config = dict(
    num_hidden_layers=12,
    hidden_size=96,
    n_experts=16,
    experts_per_token=2,
    d_expert=64,
    d_shared_expert=64,
    hidden_act='squared_relu',
    moe_layers=[0, 1, 2, 3, 4, 5, 6, 7, 8, 9, 10, 11],
    router_score='softmax',
    normalize_top_k=False,
    routed_scale=3.36,
    balance_loss=0.00028,
    balance_bias=True,
    init_std_router=0.00607,
    lr_router=0.00139,
    vocab_size=8192,
    norm='rmsnorm',
    norm_eps=1e-06,
    tie_word_embeddings=False,
    optimizer='adamw',
    learning_rate=0.00342,
    beta1=0.9,
    beta2=0.95,
    max_grad_norm=2.0,
    batch_tokens=[16384, 32768, 65536],
    max_seq_len=1024,
    train_tokens=253900000,
    max_steps=7982,
    dataset='wikipedia_en',
)
Below are experts of layer 8 (counted from 0) of a mixture-of-experts language model. Rows are named router (the router's row for the expert), up (a neuron's input weights, with its number) and show model dimensions 0-95. Each number is 500 + 50 x the weight over its row's rms, rounded and kept within 0 to 999. Numbers have three digits each.
Before each expert's rows: "mostly gets" lists some tokens that are sent to it at least half of the time. This comes from a sample of Wikipedia text that the model never trained on.

# expert 13
mostly gets: " six", " four", " killed", " years", " five", " year"
router:533441489409543409535518439472453481499538558500576485419518533518470452411459422407433519485487453501462480509476528528584551423497544454459549488526461432546439446437402593482515544454465411525506476535435563494477454614503548491472533555515476456478525518394545464473573413451485580495
up0:507540587482518475508494531490457506537482517541567529569476474506549446548592451536521449418481626505470467437578525494553504467558514456528504477517674482537547601503470441596473504575494557478569515496421571534565507527459440396518442567561550523465512567533520529562475523502573534522

# expert 8
mostly gets: " |\n", " there", " All", " United", " |\n\n", " Women"
router:519541592523534518519545540581524481519510543531552543569427466550565473548525470455446468486522514585422516461567537494460539512522538529426441476451450481526432483567463551554463491421547521467424424485377506530559497465540449565499460534557530407527543412369453463440569440575524532456
up0:526505503530569497637525532481421506485410537542578480517476597499466557555526624547501479587460467469543594624552521510476550472536471569510453503511470489561473500522505498575482395498462515528440541513490555488518484467496466600553393557569472519410427527506533420486538469536545517475

# expert 14
mostly gets: " \"", " who", " they", " he", " would", " He"
router:453536483516574479449604442469501507554504455404468478588587494541487463488507512590550483505572492455474573473515452450487448535529487439555462479523501534395443488497478482497513495536456540542571470546554500423512562559437384526633505547418522492445408469547492502442531598521462501601
up0:517456490607518549551437529496471512477474498471574511504509387445427447514433574560553429513508402522536570476635484454421428510426550443592580562519493461474518542428442516553551499487585502499529500557492477497454512492455464486509490474479484419447441499454446432452545454493378500474

# expert 1
mostly gets: " University", " each", " one", " House", " son", " part"
router:469469603538467452565519473563509523462467521473501496462412510497449493443533444512557493465461400531410525411467533513418463451501555458457576456443449561485464574486500494619566470463513454486499530558381465460498419602413516478499492443444392481476537450561493548422506454463493465546
up0:553609574483495544553471486478535487436498533384505515499458526551510465495407551621475504489512441562506533588443588401513499466442428469513502561483504479541464543520527494496449514504558518530546400596560516411527565483573479420459573506442444535528427478540482491508451542626507486507

# expert 7
mostly gets: " g", " Z", " ass", " sh", " j", " st"
router:543512492582367410382572479580521493518481494537531483477427497494443502564505489436495511527536453447586424571482544497570548484479577456482536452520475474426589514480540476602506508434489503563530509530561520493456548464543508528427516427476432444551408480580522450406502530424546461525
up0:554532461372483543487494526472481444450476543553521485502582545441522584559563544427507513461492445586558509532493490421482509471391500470522529468533457496562526638572454481493456601520568525531509546489550438474604533436483553532520435410483559459467410537411487521490517518468542458556

# expert 9
mostly gets: " d", " ex", " un", " st", " sc", " comp"
router:485486443558398510477399568422522498438430437535455489512498497494481509579475589524418497530471569477536496537490569520493419476532543593521591491540447475406479595493483491574481536523491385396488527496513529523449467557537488475477506438433401572502470524519522409388535528521532494463
up0:495486486474490512531454542436425475418492493472469531519598479561481442572491589600592499447520457455453524499536504436500455471505514507516553529499578490454561579492556400470514564577534517549523521521505485427491569479505463504501554513524589494501532430620402381384495470419493512574

# expert 4
mostly gets: ").", "\".", ".\"", " while", "),", "\","
router:464477559469528473583616508509464444529527436410660490486536431406508490463453579610521524458510586479509479521528485562513454495493474491487545579480492510563502492445493448482535474489470597501509492559562550462585467558449544447533434541533584488506481489507418628542509431462479511539
up0:546446501421493534485530491565481507439512518470543425621499441442584494517537439486517476552510417514486501512471567506471483538439564488445548522545511442488447604448543525454499559487591533514519565495404481523526395448539507482373472533476375446540549465543351504497536531475490489540

# expert 2
mostly gets: " from", " on", " at", " for", " in", " In"
router:456566535489453482563466465573436568577494435563509583540507594549510536544480548537572544447483407529543457559566465576497465433512449569590429546503487588506468521580493485412441523510512512547500471475573419395535505466543469516546572529453542575534470524553575537538523501521518413489
up0:502374485508456563586475393427478499374501487563485507436548547490568490500468538475511526424479502587487461462465548503429476480393559501473481515536503498511526477504509489495512611576542417467481558511547513436519607531465416519567522432449537382536474538516519498552494603454500534460

# expert 12
mostly gets: " San", " J", " Mal", " Y", "ij", " Ma"
router:486486377588453526458396478542506533499449527504563521485414472542465588469519498498527424494431603565474426466563548528472467547553497509538494515526584455460553581516475591528507477530569587545511520455534510489440462401500517537520484579529451458515479441559450532441453419575442590529
up0:513475457519552574542467453456521484422393591588524451500511474430462531532423453517523463397498460574526496480541476478529484511453392483564512501599581484461473523576417489469552486480521558496520483491620550431512534427476535510548550507432501546517462541423566453459534429497510372472

# expert 10
mostly gets: " sp", " Tr", "uc", " Gr", "c", " v"
router:567552438620520484467370523464466543449549494571410441447483501525456497571485504551443449554470556531503468524457545542549478518546381525468534488479485501474551542513596466439455533525557431449455433492528490529498396445469526545445411442557464584498428515540449422475417480535519524520
up0:502511537524509541509514486475437460553426440510527442458470464477438453545500561559471382606499558496443547535517530555471508526439495548487545508479541622449545524485503453554608516571501453501501471583523397496574432542499421528576511482590443550555516439361535494492485571556464506541

# expert 5
mostly gets: "′", "19", "20", "″W", "51", "18"
router:589481436401544550491471394466489520509481545571512494477459432470570561445528491479506385469516551487502441525492468468560509526442474523536485607550495495596534428502512579439541574453590501489450461499433464565547531458564613538469509502505533505482592570411506465568531443458422475513
up0:510458444474458432534431466569508561520461532508485561441596511510566594524545495480509453418361487527471483563484583503545468470524503413490429486443551478530394536546469447527452494497495472453555544436456545524452529608538555390524511505543504503602525546441541384553534490506505548506

# expert 0
mostly gets: " its", " their", " most", " been", " some", " his"
router:462518447492503497554539492457521471455444474464509476609482553485446470522423489464458549569447396606515566521496425504534466372445581486440529442429503441443510476445507568545509494494504455558514530492597500466496441550503416408524535523520468518555517535398539363530457588471483520496
up0:465510493554456479518393502586482473424498598552565442518526478478498444496471560501473494567486515582599445547507493516557554473447580516403533524475514564465488579481490538509483461425504462444561428559478421432501417556442526511549510541367432412470595536447499503447459462547518535484